Experts of a small language model: 480 GeGLU neurons an expert.
Below are experts of layer 12 (counted from 0) of a mixture-of-experts language model. Rows are named router (the router's row for the expert), gate (a neuron's input weights, with its number), up (a neuron's input weights, with its number), down (a neuron's output weights, with its number) and show model dimensions 128-191. Each number is 500 + 50 x the weight over its row's rms, rounded and kept within 0 to 999. Numbers have three digits each.
After each expert's rows: a language model's description of what the expert responds to. This comes from a sample of Wikipedia text that the model never trained on.

# expert 11
router:582429496525549522598465495548518543505549541497514457526555437459467547569536538549418425570526422522530482511505503472509504512435563506477465555488513517522379411434434469437553473545507541
gate0:527519553552460494519408483493641489454520499542529470513509397525499488510518504425551548486460410484433406512544479519550439566465442499427498578495421528391508606466532541526395522531519407
up0:498474423507530501519431439452591462433554476603559475498453487571463481528492535451561542482439456507528531508582516414494434483349442425449479572496385594396527572479487602515350500440478467
down0:526493482542548540494512497416511574453471469467495498453541534518590488397570572491530561500364490537493521513481479561566491500421477483534509503429449553512507483549562424529565523427562508
gate1:533515555545579514548535486520478559496527492448564492433531405466533554481567543460526565519546530507518571548489570457446484494506503550464530454586579436541454514559580407621485470470530475
up1:399517508512551503537411452428530514431510591481526480468497399422485377495447475542505484566509388459455507437491526528549422608401549414448445421420482534596609449431501476491462576443498430
down1:510603581480512321527515582545458564479589452452518533490445560500507468499469523450419490529529442471504532661511472512583523524507454517516457437536518489551495552398531525546512535409568518
gate2:391556499532431558575497459473533556479410479482506463660497528490463510545519536467456482537618448469483551537440543445541504487437468513489524449421532438458358469501481458533541466507503464
up2:524552533539533495596508434443509469596539486500567484382563595547443581499434487396507523511492473477561480472478497435497483404407404489497467487398644578426490460509505515472395499497395543
down2:552413464543446461422510508435453470458553500560531506491537490509465398457496510600552420510476454435468556523465508427426472593464531456454473466353558507437566540436553495585494463622445454
gate3:458503519563504471477506430460521507518573544490500608377465498481506552510541485504474518416562548466542451540464451516468507460455486452530551554489384514508553531455456548638428599481499440
up3:470595461422522428546503481520555405518511527566437571491486528479485534559616450561486543553461462446506428525489523492490466553491459527532482525544406509560448536432433555587391495461566449
down3:474493547410499455569548498423480505487472467450490539454544503610455493441486431471485454426480468461434548551457454506509497514475510417558499548473579545469492425504521494472500583469524427
gate4:552456477542520492438507447507551486531464468513444507437501502535578537529441438429488480421521484492439453486462504542461511445429509540619526527554525559626454457479592385565458502538535468
up4:504495478538528533505552481588441558500482532461502503505551494485400434503408551535478428591489502486493492453507562504524540456583553463489498510423522618433514438464439516406555516515511496
down4:496421523433531532483531507508537503543514451555483429543506568531490517417485589600575454485471455455426460498487643449451498570477517460510523500495554542488533421432481508490529537472524608
It responds to: Possessive pronouns his, her, their, its, and born, ages or years in biographies, like aged 60, 9-month-old, (1990).

# expert 10
router:457531411552530468539472449484446480485535648505461535550610469468431490505531401528442456499497478585477454566547556483553511524444590502475528492432556529545505538366469444438559517536491581
gate0:403496512497507577504550503512467546462428637528565390533500492503529612435474426542531543477504577516501505509462550489466520579499398382507562493468442510484411503513404457472503474527497375
up0:502521478496503437438468506481553436649528382543452513521598424414506420543555577547510495489521528527539410507441481567520493385535617527551504525546560520537472498501470478503461512462528609
down0:443482475510581583446476535443397550499540562374488458483497545539440423513467475597431463499431518456544532454480442452551464495476471608501416512467552502465482474442509476479490514516534495
gate1:479398498483462552503390465541437567495453603543499364530428504525550526539525455462454437491502487537461539552493525483503519496503505556518544446513462584531431478511516597403566454514440582
up1:509473422515548481493562457466562488371446545577476543569557461476454449563480532535556528441523367427536514453419469562546554486495517396502516557564466584509407641533576478414538482531473562
down1:506363446532520499483493424393487482530507512486541438510477541533506553522505514460522574490516538467579424533502417474511523476566426519534503468499492440566507486549419506511511507475536506
gate2:504527535510493504607462586510519478412547615479490513509514498490516587427488494423550483504504524500462624462561518520543507483468480531468484473582449530544427457414529520479568494487401559
up2:502484411486465490491450501460451483451455513492471501488539531498485472481555535498560426522501515498510498536435482557504467506535452563597428500594582567482529496555563432456617489474522474
down2:538456524508465561494494434520513546592547551440596487382502482385566555491529475521385515499509444536512421443574458481541520490399445526583523362499417519501496539492439571509553535516433535
gate3:490502473512522511514529465408476569543568514379506566482475498418500497494403389536477520444495526511518513469574392473476445520488584464448516417465452567509549512483496520499516511525537576
up3:507548448483561392536588426487480512559553513537485520516368513424451495466457456544491543525481501515505415486561403426507539532407561457506567505497502517538480566394545588524491515556539550
down3:472496542505543515510528395462422540441463438494500551432534458452499559480532466520491524491563463440487523432491592479426498504484477537492473482499529462534409467480523510481497530411553433
gate4:462570520468579570501443453587467494443433454520554536417490457451513497506460564509448509507407372648548541523506519501430502581505512480407449539496464566499466509443595543556497441448437394
up4:481499513539359499522521538490504517536520540596522471492502460525483428516500454423539536555582526502592464502475436490435374433505542555559524503492511430505527543488478503518521453504443407
down4:478409530548464498482505498445538570453480506437406498509445489398514584573487564441532481466519471465570540466547521554505538489535551498495471539510570521513577454510438564415580565506414398
It responds to: Middle or opening stems of common words that take suffixes next, like ex- in example, mill in million, mark, app, design, com, creat.

# expert 4
router:538420435480550428528614515478459412489467518532466527578587542497539515573502436550572445502504505419499536543506446487478465488551576544526481500471532601548552537473549464499524501518398534
gate0:466515517563495610515431480508554506598632497576388440450499488479483530586406460538442565461538599486441610480491497558462517517459530512413507449475415516457451500505564409475506540443430549
up0:438454476489507393496507548503471468382454433523583428459561465577535522493590493561474476454428452446511478518502530446582455483575461481548469501518570407535510413445527515528500539531580446
down0:520481508508526452472487442571510408561459555370490561538537544497471423525472487425518435442411509442602513581531400513481552454518487473392493578549460574615413422412544479440481580497523542
gate1:464536522531553421413532560557596430492488470592488480405572467510538480432500483580477443483521482374413594449446536481507494398434435481447505563477515491508465465549507420485481442464465464
up1:569515478498505514568472566442505521565490526525439502431489584559475409526512399574424534535460460530451534530474452555556484445484449404576503564481600502432513581518435450500525459476474382
down1:520502490555487440436536541454492459491501520567459509424510473529600500461519453461457465505563470557501572478507514466531494461500565523429578499542542507532463564488464552529532503391477491
gate2:568487449414561492509493512581462605573512502598540463525488430501411446530461539488539468435492470613541448411426416442491515418561551481491476483399470504534552444550522461549447498481588457
up2:501515559451578475550544460479487436537521473486508467448531519514466543549546496568477609556459502410513461579553500471491550425558501472561571481608556473485516465554571521498439517482529524
down2:402481542416457463445458435540505410562447468497579500534486470459428481516480465455502534630546438477496500507493484446468486580473477422537518505507463453503490458426549530485470391535513540
gate3:490422375428552587440511455484549521542476475418419518525565479527507439370508505549544458459528471523533545537420469458515526448464532428574550537524511485512558534415481593467533461422533473
up3:498543523548471465576478501491490419435537648505456524458535434557485490599482510515568534541480453470478478551524449511459545445515459520561487549400521547474442510443645458546470497573475478
down3:495528460441418453536619542474472479540388563494464517450388437492518596528561468474469455459495456496559439539555565489468459455455550453386531544444476520485490504549464457456512460568555517
gate4:517478555509411513586444567503541440517521458461510514480467585583526573505484478476513490452494531485472510589583485523455513526485465538489510502487543504523423591483480488433449509462431536
up4:586558537509489464487573466554376394498478406510534460503543638484546431553547562500605550461459486533545434485537475439444559431408574574471515499526482414517557503576524557516499496540513535
down4:534492516461478451494554522558456651482509485453533509473535504432518473473500545539415412475464497456460548562453536475543487523524497412575549682454594504432541436498393427493447450505537515
It responds to: Opening pieces of words, chiefly the prefix re- (referred, replacing, reopened), also con-, pre-, trans-, sub-, al- and Al-.

# expert 1
router:478444499526440463543568504511524366531510559534540481461534521407509476549432473534461559493490433480595572507388545421478448607486468421525492484453531558570555534445501341472586479506465562
gate0:464513408436497537479561519440561492507558584510563486571540429517478497449455527553534554393501402526461484508451456504400607505456550507488396496555430541535437403536540543500514492584558493
up0:519552596618481540530510516529567470441437573543479492517554429425459533555543490516481433487488574496526560481482532541482498574593417498479425467582516546520511493506531565525485406448508504
down0:471574481493534478449489484556569509589517491496543499509491522529639398539499546479518492472524438417438488529504473451458492486529531490517562555555528664500431598509463576541483431510607505
gate1:463481489539517499492479451484489435544618500549405572384476460573526553511568477559535588464451549543543522563479532405553493518467454513510497516491489565506545565521563500480473530520554603
up1:445373456479444536531517540529507447526460463467508519486457534510527492551472560437460479505516456488473568400502484474434502467593484593488466562511398515515433379514450566550426538532520483
down1:460441488591550531518435469481596537505411513561523524395492529538489550576493522454532519486563522424466486556465521564487521495404535516547427538601345459530501435509493481511461541463523490
gate2:498499570529424484486554515592509478519538575460558508510562519444445523531411664440489481424438442467530533519537466464491564573538490545504446528469614492567512547551525494488455502512525553
up2:466541521588561483473514529474488472591621475424431500508556527495434477550555491455434516607467454484449552613506526474473490502465519555596472471507575525496513524532462527488466502506443523
down2:502519510452523513470522550388510605458420558431556509507443493597488480558527568464460507527455481558559526477572522513497470384467607441520407574511532506575594455570537487519473495470494576
gate3:470476412563460523479571461507469536502464471528456489560551503450442500559555486426563580494538533550508509499472516473494495538528441434438457496538476499696413477557597479589479525465501539
up3:451547550527375512421482560414390493461565485532576565491517573580447479463485508463532499637514377444503583600440532430479596518499487517516429526465530512543630587505511503403453513580416466
down3:480438452517517513469503683396470522393433562555514516565504542496468572540584543457502464580435627458510446549521468455452504540600462478538562481454453573487442554553504555485498468486478484
gate4:400515524526495519494523406459554476604527491527470503493440456546454498505444606540459490522351532503506451471391493542527505525568538525486530470514506425555499469519483374508483473628464608
up4:527519442502482496550437520462599550517414496453499501547446424494464447513443551450489419582434467441539543518536509546516565464457506439448538542548611553501492493544551483449412541394455577
down4:499502511528520501585415501521484494513448491477450436548508574485519504476562590523548497461572439474433535499550505550594501455460442410455544579429514494580473465573444625613578509502448505
It responds to: Second piece of a split word, mostly y after s, plus word-start pieces like st, co, p, inter, as in s-ymbol, St-evens.

# expert 5
router:525462346512598452525491503590553550564545556490517404492601540472490477534504541545518503516481481494386524453490492460502424515509536516546558487502472602597499493415495506440533492558460507
gate0:455494462483500479530517491495446586437476484573588474422530465493480518432513528510427533483499534488523512447625413548550528544405446498549513510526462449430511449561443527614454564525489526
up0:414448475470502494485505498468429526479455542500574479492432589464581516374535439412531555561509505471528493488570396494549428507506564520518485491479464428416516529587549503531495543545572544
down0:487475502614473585489536571505499595489473502432401527543518467503566442489432460526449383435537506440480547501510426558399529547438380463474457575582529488431508611503500447613492466496527456
gate1:530523491661505534439541474399431482385552461515533415514523509582520568542486489456498491482493486604501478558467507500572502549399492501517523456507553520403579477596498515443465444527431541
up1:365610611413534541517527492536571562571532533434552463489517463437474508466484500506523529440543561384554546503518577519415538538621487549536537475486454491476505543501558429454525529472541526
down1:471553564567417466511548427442604575496523476498579511518420553534547511480593517385515509438487455501447558412500515401413563555456394518465546496440485542564401581545478537606555442508464439
gate2:555502478549528555485418557535550516549444535480441457484502407528619536618571464503473530397439501525398463527460526564596493460433422441516403522465490530522471462450443505579536536471434569
up2:449504545462480501522560465477517552570539454507543493560482470543525517374386408495524504521479554480482516434533541499432449478434502524517481476543498543520462508583533480422487572478546451
down2:583430490568478489568460463485401501518511540568459448521445563573416488563484501496459441484487538423449436432423513497390479497474653528474513531415570515427501530446483486493544513495436507
gate3:450516458431478427492554555535531477492501503517484491505458499574529496502520514563456409457461506425466333509464478512480555456568459473390481557497363485492459544467450500474493501520474491
up3:508503470496403455525475488489553450563474425517365520463506465542442468435554519594473441495383467453482356528398400469567611523529456485445522446442448462487489505543576461563593497442477541
down3:524583456496536534443469508407500490489605486484507496426427477496408567527499577443559501532360526585500492458489544551626560469508459490472549464476406586437457502503520536495484522523482506
gate4:474515460498540543584449486600450560489396495503473488498442509445520517467441504507578470435544412594449500456459472423486509486540482541561480493488554524477523538473539557508503488505528594
up4:493414555466485506474544537481459511447572556521543490506441577431535493516509470567445520426469442423546517502458503469463499427499476633447468504575441486539485594506414462519413468600452467
down4:428517516438522561476455506483496547552500470402478478487522489475475513525486514429539439501552443376448527486440460480500550564444471474486489579454583482406427411501497489478530526458443468
It responds to: Prepositions and auxiliary verbs in running prose, such as in, to, of, on, was, has, been, into, usually before the or a.

# expert 2
router:515364500555412536541527437527455524464606622489501474498498561522498508473541498491578531559500450436501470604470547464482425519518529521501521431578533418510440493473549460367516464477489499
gate0:486523459543543513551510454511503547451522544498480580443445526496562460555457478540570430381475482357493519610477587530499460583582526436464522497378486491517448516514438486538510531495489590
up0:563487489517521552516605515457461548445586509462422526444353486491653583401479551561488459468471540451491482504474594607497544579501515435432470531414537531510389551452489438464552488492460464
down0:478474507607551456443547457430532453474498429518468531494433559470525491480519609381622592418592531491499539592529547486496550441510518481464430568498447383522475496482471528516559489534558443
gate1:513462493490493425439522505528567518542377526540491416467443514435541527528524538405519555491546567591579524516474575456543471385543502490482478502569512463479499610456546480475471503489496579
up1:448552469485514497452451580551497450506540461494495472448550429525442508439510543464389516449463512493448561461502445517518530489540458499590552520544463466486547520474516533574419492472551504
down1:562593520573425465518471519573475545523607477501388478506506514530595473448423464481493490518418501505470479553578468434491551586430519530555546522394471520493507454491517437458528397440426456
gate2:511513521460436549562535499500504457473648553534533538504473488520401546478451528463527535525538457405490595509521528489518453513465545555502530519426484521477494527479420465534546607454425497
up2:499522485541460462575593508579512461517554541534598503534422474469434532417593483508445575472425454595571461566454617389556501573488569520463485445529493505528452511519437462427444547457467512
down2:541516534549601425485469565498560477501476450496459571597462446501600456484438522454560464445591385465495439522447528546497542534453532552556514556454466532506561478619370420483487530539507522
gate3:499489558364438553458412507423486465480514491479541464546452588477461460429444464467533527567501496571484588534576444476521469525589564487444399541584507566415433539465504489479583501487520486
up3:461463471468470490554484397547485492522512487526470532464535464427533492519554503499484508544489417443556407476445609462585431448457503505467540509476477494478461498491446482559541428523583513
down3:476483591535461491499525482541450592491540587509439441540441615505517578399462508576530506627436432509547594486492511423490533510457523529446496553466557520460503578505515486532517511560426400
gate4:501541522594391538419566411502483580384540512441600522539493564379470505539597520501498510490392622507548531400513515484585476542475465476472510484421520466523501605526578451535559616497505540
up4:455500544534463449500561473563490472473478534471494537592457462501553523513544508574436587516448590527468492488619420417467470510438562536490447473472537494478504590534544497532569465488446418
down4:469444519503457411551580552474534457553509564463471597487532398453476449465530529482451503514583497481495492498497494438596510564530464502553534501494488460442554514476467574479331516396503485
It responds to: Word-final pieces that finish nouns, above all plural -s, also -ities, -ations, -ers, and whole words like people, women, children.

# expert 12
router:495514448410590480512457455493544477615503510397558420594472503333413599474556528510544489520528500562504381525424488426549493615457502513432535561535480490527507501489475467472555465556442462
gate0:574573432405567474499542619426537524501540515470474518422552474374530458516546493547475558481485419480462515582491462482497471416501535563498452504445566455502534590401523414539555534556471488
up0:581555480440518483514530481508507542417468547551514449446527455400506487569420471572486510444448462467464529498475510499493508485478533517573422470516546460507556585498510509396551469432366494
down0:488516488430442625426458566539602423498394439504431486537494489508481451481542611513470446417455545557547516429559561536502513469554416478533502465442492476517481569470573501417488568511426479
gate1:544528407544547474524457488465467538520515521411446489562502447557488568517611492503553534593500503526479453517452518595531616463505476460571511498490529486485458449437522463538568431477521460
up1:434474546458462565440490475449471544594502483461539488437492557385485424528543596453515500594512488521406442447459623550397544548521565576424451403549515467438473532452533397508532444567513488
down1:536532419477459426496496538528539587485476667598519482521536538536571417523583500463456505507550501477517589435459477480465453524574565449449492570527509544393391553503533513515505518524578436
gate2:410564464582482455484553510405468564499580457405490462445479482486398472501552493731601597486508545424535539543454530415470488466521422512467456470509528565542593424552536512508504491501563533
up2:532484479421451524540518388471574480458519479570569614558507479557491523426403494469490421500525493503429485534533524503500468452387527481533545524550467479511516555589518459469457463458488486
down2:516499474423433502518494481584526521427523525593493570502476554467509499464466403508454487450433470557540542453447572434513504552594566563518553528416505493516549478507471520537472587520559510
gate3:470479498459481454519398465525511483475498467377465556550476567518576546593514507552468499600548548576418454378542430529494523512439566531452551391503557436461496527526586431531579455549427490
up3:487481480493562574518511561513564654440503439498513593538517506517515525549540489457455567607490462570578400450516532616499495529585436381439410408472420512548461503592564599490540451514401535
down3:474467377598456531542527518528534464447560566552526492510459456503517467472524612541480463475408458463512506534523412481511491496456451474531529549537491437472480425578415556462493550364474461
gate4:470559492513553466514551440486527416501557498513475444423466508521474575444442517504512450428512539530473502499462513463383520513460476435505538528531464533608459494550458520440526536555468544
up4:468468620609531501503526516363461474524481476529520506472497518472504502559468603434492477382634509499444443430464422534506525505560563532514526500508425461479504575597433526469429513561458506
down4:475416511498581473561421509594473518541457516483523457494451561529518499479459502497381483550498497467662550444434462558416440610415572529402469456524526562494534507518497537492457536469510496
It responds to: Single vowel pieces or short syllables inside words, like e in inefficient, se in research, a in thereafter, plus coordinate digits and stray bytes.

# expert 8
router:590544378533503414579497416538447512503505553399456472570603540479504587505556499563494501556587481447468523565431587521518499531534538491520594456416452353577440483481503486447514464565500474
gate0:461474630551464455588459441394529557538564510484526553457426480577397452521449473462563451499396407465525413521382495506537477479414453475511461521481579517471471518415497631427545502503512531
up0:537551425552494578524472512510463586561473446440551539425495471557513519498523537508529427531452436452551523427533434443506531515487513508455473532553457452539514492444576417568517574448407476
down0:395518556437559476465542447533473459505516423538603557501517524440522450411527465492407483491530598552529518455486521487435532392530435537424460523526415508436514484598593491465421499462536545
gate1:453525455469561450484463542496561526496396427595541533510517560453500549470516360493515461574555514552447603626519503591520470440476527590475404566554427479550402445471491527487454482557588499
up1:463509478553475566546499460420388448498534504493472440566551488500566522526500565557442567517411501441578519470553557447447504498506581520430547534442591590562506548522560482451477533434438510
down1:590505466559497392467406516456536453485426538545486467497510524409539550470487481477537479463541466555464497484516459534527461593524468429554530518555512362499404497492444583568584519567490486
gate2:523557502457554581512469561512532574428478505391537484483486547522628462476479570458527440454529399455533454499416430479517457409508519505563507469516528462490446463456421476545459644577523439
up2:459471509567474468503579589532521447669538495534535465527514538437415567504460492521456550494467488509415547535583566584452548565542499533401513510504473475483446537498541433430521426435436519
down2:483534533481527516546502471470610532640561472582407586531414518489536492453487426468554471439508605439454457538501594356561483572476483484574534551499486597534558441434436455589526486555543545
gate3:420485435518471480488484453493486405549525549457445581465575469545588443466532492516493501511556511503543541546573493482498495492467514559476548514490514470581535485508498448475498522535572519
up3:496475472549560475548425478583477525570521328543479512463547534504427532490554491498442506511517516409468505528490458506514464497466511470497425455549470521488497490520480531471583491493539575
down3:421449533431496510425432505567613477497451450513561428558482515524528549525401597517507509393512487490499561560514541575470597571423459450605560569526587459545502502503540539540469452540479498
gate4:427521499520447541575535468499443445496431555472499575558437465467577495455462510421584465502551487394448434462502554510511469421388556463541477444484470530413594511446497458456555357463525492
up4:386518481447523523591489476550499501489506571442594597458510518503519550479547490501464456513577458465484492520504476525524481528500532538521474516504499476461503489481497459551537359487563524
down4:459505549519455443504458466469500488458556501554485488438539478535507502502501472464497511481542581540522554524562601589456585499560604526489533507538497559404491449547423454544474540537436516
It responds to: Commas, especially between place names (Cincinnati, Ohio), plus and, the, which, that, known, named, and verb endings -ed and -ized.

# expert 7
router:482433453457516402506500493587461467554532470489448442557480481503491557628495516533500492619515426443496399481478488475436475519454536552486469429459495498513480474468520482457485468578491568
gate0:551444531507515548443541515438537529434573437526481533455496520447530466518489412502575555541507430541492427485517548435456565419506477513496492494547410505445443521524460437531584337442505527
up0:545474506556437525475548467465522527407537454521498527425548520458507424454505433579627570645537424463453508511567559470528533421473488531517534553559415511425314507484439529510584446504510526
down0:440569473537577511571368420493498483517602416525469476399493543436492549457499478462463467515536451555541543499415525569474512509515437435464490587495475494547484496459569610488586604499476560
gate1:600406499553563481533442465531432478408501489539539525548490407539454474563488430499488517457569396438523578531530442523472538403580458528414528530528421481511509537507445592515460535454538510
up1:407603500468481569482435540453572512568455474471412492476535603405486455460510598480540457520530498432467497571506464509468477560545505513502455528541530525554446545471505446479491466543542534
down1:531471534439450489413512418457471501531612514497558428534480448481476541489423485467445591485530500421494460586523433440514597458514521463500607462497487528470564593483452419540500426441568405
gate2:551537497436586535401530547495568472443617464509577529503611595520492620550466513437498454493509494456517505544511453526512519491523463480532491413484490475449544506526458528494652530585547557
up2:540515455505512535525537525476538583534452508497507473529511538497541466432484496605535437582513582524526483519497568556486527560445473455483525522519462546470478424487500516504442486544350508
down2:501513481523422468536416469472534451423481476503509535470432516505507487503495457460408452518474419493473486457569542511520535386562534452503588463604509477535435415539474493475553532468583494
gate3:599416421490454529546480504421505529548512568501442458480477522453483505500432565609566552582530520485510430498490509507453512547521501519540520473475459446469507485490518508455412417473507438
up3:458563472526524530484498505547453529558448466496463537544498511560500580490535452399507576486467529548528499415554454513522543404535602460502414643426483408467499552484517470454530529473546490
down3:500528392504504585664467425531502515468470479493439519531499571496404463526570576460469481497552523547502502560554441513459556435426455439542466633533507485567549496581476541522479558484460442
gate4:458542431520419480580529521499517522484509504531539465439564539447369471478511521434489535462436532521546487512481533386409490470468535567448476516382463516404448447459443505571512478477426549
up4:519530416470497449481518540498451492570561591430486417473492425519494442499561489505506511542445536565535541514558522452460509539499497472493494505468482432406465387446547596533469431513472508
down4:497414452489494507541418518468472465583500585452512558443477536524452472495495485553439456493509553475500416509423589538435578577542453418532514509479509489483432501505588526591508534497503591
It responds to: Bare space tokens and pipe separators in wiki tables and results lists, plus numbers and Win entries in fight records.

# expert 6
router:464482336453514533512540448509522530535584595428520453594633597498448486525485417532613407546537402472530549454466410492477486563542518562485579528494527442546504371397451502477489484630466509
gate0:479578482607455463497565496466499539560575419482562414486485506436526428485551481572416508529513579435494499622470545412556442454463462540502502525461543492536432529468446531581514437557606470
up0:485594540621441541508509434492488548554573486513516425471492554489562451473506481547411490514550521487529533530427567507516435433500528511475504528514518518513485568388422491546570495563586463
down0:552512503487521445499498563499530539506469487491498542530468535472536517567530551504524474495390513542545408492490470622472433544538532496461504537527493456440603516481456568541399485443568410
gate1:497534589516492614503557546460539461518494542415475474549546494444489516526561430464533441493542518542523475481512535422512505529444569522539404501570487554489456461517487521521464534557494524
up1:475537504509468601518553462452402532474396457506526568469475425494421433491537552490464454516455508446573520529439490420358557488380532570479481521490479521498564441405480532517477515502458538
down1:445591494538515516452478531440487440474483517516494478536401506502617536476484548507547556555381496514535478523455519523451589592477446499428504469496537513427571486481447478518442494510490433
gate2:525433424549549507511490475440488511458537499507505539391450438563499656555469441524454522508514563513554572519501399463459532356440519467494468470474506465508514435476462517491516491488491504
up2:533522573466474497380406517493496459490406447505431587557497467476545452413466512510555450562450476455423424514513545582467474559455474496529465479583541471539453465543440527521469583634544493
down2:493397492490570479532562419464525447516431511452592604448504494453514550491550471463501524483510600421511441535509542454530487533523552530401543570521481559512475523554610633455508426544463506
gate3:507551492563587510437474517578491360522536475484495558507463541555539468541541520498419490520462538592525612501465442540512440426471521461555474506471482470538595453516492529449487485502557521
up3:506459498488506538504480591423461498440478444478492531476457459537441473539579493418451518582445477469547536553507577491589503430452498476484548424458512508480502414509569378490495458480478599
down3:541573458493514465486420542578534457473449502429435499539455469526494455524474473528588451527508545451423479583461450501530514526465449555487480598465484438543571552484516571570510530457568518
gate4:541561463476568552460527493410511437500535582568528482488518504411439527547490449445544499523459446476500527393506556443617481431515458464505481514444414450563492450555471412602569533391532517
up4:398459490492516439506568521440521458536508424404466487539517563521406506448498423497485534543516511459585498473446434501495588540586513501433533453466528508562473478439506525475552489500474447
down4:503523410575570552557474505433447542498440437480509475499395515514435489512442485524452545554547574545529471578536571522446492525528442435502530529435477517534520468551533419495583490554642461
It responds to: Syllables inside Japanese, Chinese, Korean and other non-English names, like Iwata's wa, Kō, Ka-, Ko-, Ma-, Ya-.

# expert 3
router:466412416517570430567487513465507484564549525448463456500554546414475527548623475498475511562498481546452490561499598493503466550504526513530478529500509435508566399467606460497522451515538426
gate0:542470484511571536464494544390535490542488426473435476533483558447482603491490459549461430489560492475496460523451551546538477512347609439437398438519497518479505458472454554498414492574574573
up0:502640505515415543543477482396520600471500472448403410504455501414488511480449583556475523500438596456504468462472504494598474487394533490410499405400431396533490483415487479436506476549602518
down0:612500521503482440493522453407486519494532527596526418539539500518556442539450586489538480429492582508536595438548445543503438440530450464461529432560529501551480524528566493418463498489414451
gate1:430605507494454493433442466413503620513428492513486520532526547517501519594421539483538444501605527429475538429497538515542513519482515544539529479570505560667499549493583599478476530483491514
up1:452532524488574474533481472544567523622497572543534463479509432553413441468576461429500583510469532518490480451460502600558562524417481556473525502519564477470485545525559510508428521528484447
down1:476545461486536479509594453570417501543444406470419577540485532600523539546490431499548459484515499484451468492527461497551594504545373558552398427479428577409496424473399516481468542582552436
gate2:533464547505526457485510505417440460558551486494529467524563485561423513465553526420483519470507436472536450405481466571509466513438534466504543498421404347540577474439584503526501437528419448
up2:512485494470456408451476589450439453456503473505513541397650496458480449566448477488476455481537468482538439514424471464520543492442582624487469521505501496424515518473483542436452487473287587
down2:358470507451490539505519515482476540466461460407451537417441518595521461481522466539496489544518423551434503511463394559472455527572484463449475505488484482419580546464439557598499464531521491
gate3:495496488543457462482547479499559560484477496434528502506491508480470532457658473446444450557515414457491571508423408525590479537528490481506426450559616485515570522451503585497645465640389589
up3:447526425559484396515500469498552459514411429494425536559542599426494471522486441483472498497468441456563483560484466468603568449426497499533437468472566450471439574556435463422453524476512535
down3:534530508571572422545463529513573539510497519460500454474424383420478466574495590490486512467527574500548425480502488440569445450566469500497452532590573503525470478606485510466481589518407547
gate4:447497396484489474488496550451575422540527511523568470450515543530486554488513489502559520494522580502428515540519504513487506529565459476584506535592546405488508490431497512451532580541493527
up4:526454445491535455443450459512634519501527548458466487450587511397423536489446611422462454529573498540455503536501512490570519452524447465464430459484519550520447534528486493509503548557534561
down4:549444469477596531531481423470434514475498477505488499605459473504505513520524563467460553484466404492692460443561450447518438470444490539567478538436473505587513520430504526555497555510495594
It responds to: The articles a and an after is or was, and dashes opening infobox list lines such as Weight or Position, plus unit fragments.

# expert 14
router:531463489451531511571470484518576420526455596371494480512506591509448512578553521472530462516498491474550536508473550566531451540503536578516505504478469551505491475467564451468512437477515450
gate0:489586464574450434560417531553483517420545603453569497616415456473449496538500494534445463517456494494498410458503533514438547449516462487418497500549526499449447528466487491471513537452522447
up0:476568519592465536534450509572440447367539551487506514508473557499365513588454539488461536527465480517525508510447480477558515479565493552448502434560505571594435472474522534505590511529525448
down0:467518546483503479579516497479493448582535512537491515500490498511549456503579443456418433476524506424529465443483446543512481446484477573485512559490414574508594523541457490493524446559479525
gate1:523442501507572510490519542438536544500447579473497359463485518421394486382527469500566384614458368579425533573467503499552508514519530460469437503554502465502477463547563546409426644472480453
up1:430576499371474431603601489424509478579524400536472412513573499441557536526568432458459508524501413572527525548543396546475407535509521548492513434460449503548536581523498441528579570409457462
down1:519498501491492479501518422467462397369522446525535468574597518522503521414480449493544513477462557517703489490524487468564571459512523440527510538567509430522504494552400530464527556464501494
gate2:453546527395567472465444515526542464406523406516481418507518528409427508509556509414498509556491494482586596574548566596461503543545509523405524548447490454514447479450364583484457580465444406
up2:534615555406491550484485544480582512465440510486467508508506506563482447490522489402455519510408463525553521553569535528502478490505453552465592476491532462485562527503524508488500490516439470
down2:420577538473535549558447513463495460453608457493496532498542509579455497450463577530519594530433511579456508451532466500506506500488540509564415498421465501488422629527482481505608487483500486
gate3:562399556587403561460486501546432546528578475485494467483415461541475504460537434475467505590493437504427437428532492474594513612501499555462583484490499444515601452494546569543487446477517464
up3:479510464483540502499534503587496437512538459536510559436581488446449422387426569508541531489476496500550494541456417526438485464433511420601396407504578565507502435485442436496502533490471489
down3:421470543419540560442499492487558445507475482525512484421544487477542466523544484589492510415507575551443505456423507562522514560555494474422456555482440468565484444517546518568422499511491478
gate4:478446462514512570618516468470469465496475540537522582557403552496550490542545488469560492478434484514570524559500519551532434631591522505456455446568452498470456518538522548545470484463465520
up4:503591523588548528468461494616548487419492506496541428476544474451559519443492447404456536517504521454460513458549558499466558406491504474598532592517494508573529498515525417518488526500539382
down4:544527573491532544466421505456477519606531521491445522482556536566490419599493493513424417492493397579616364494450543471461380560511446493444520425423511436552464543544496477406628564498485428
It responds to: Pipes, line breaks and spaced numbers in Wikipedia tables, such as vote counts, percentages, squad statistics, track lengths and MPC · JPL entries.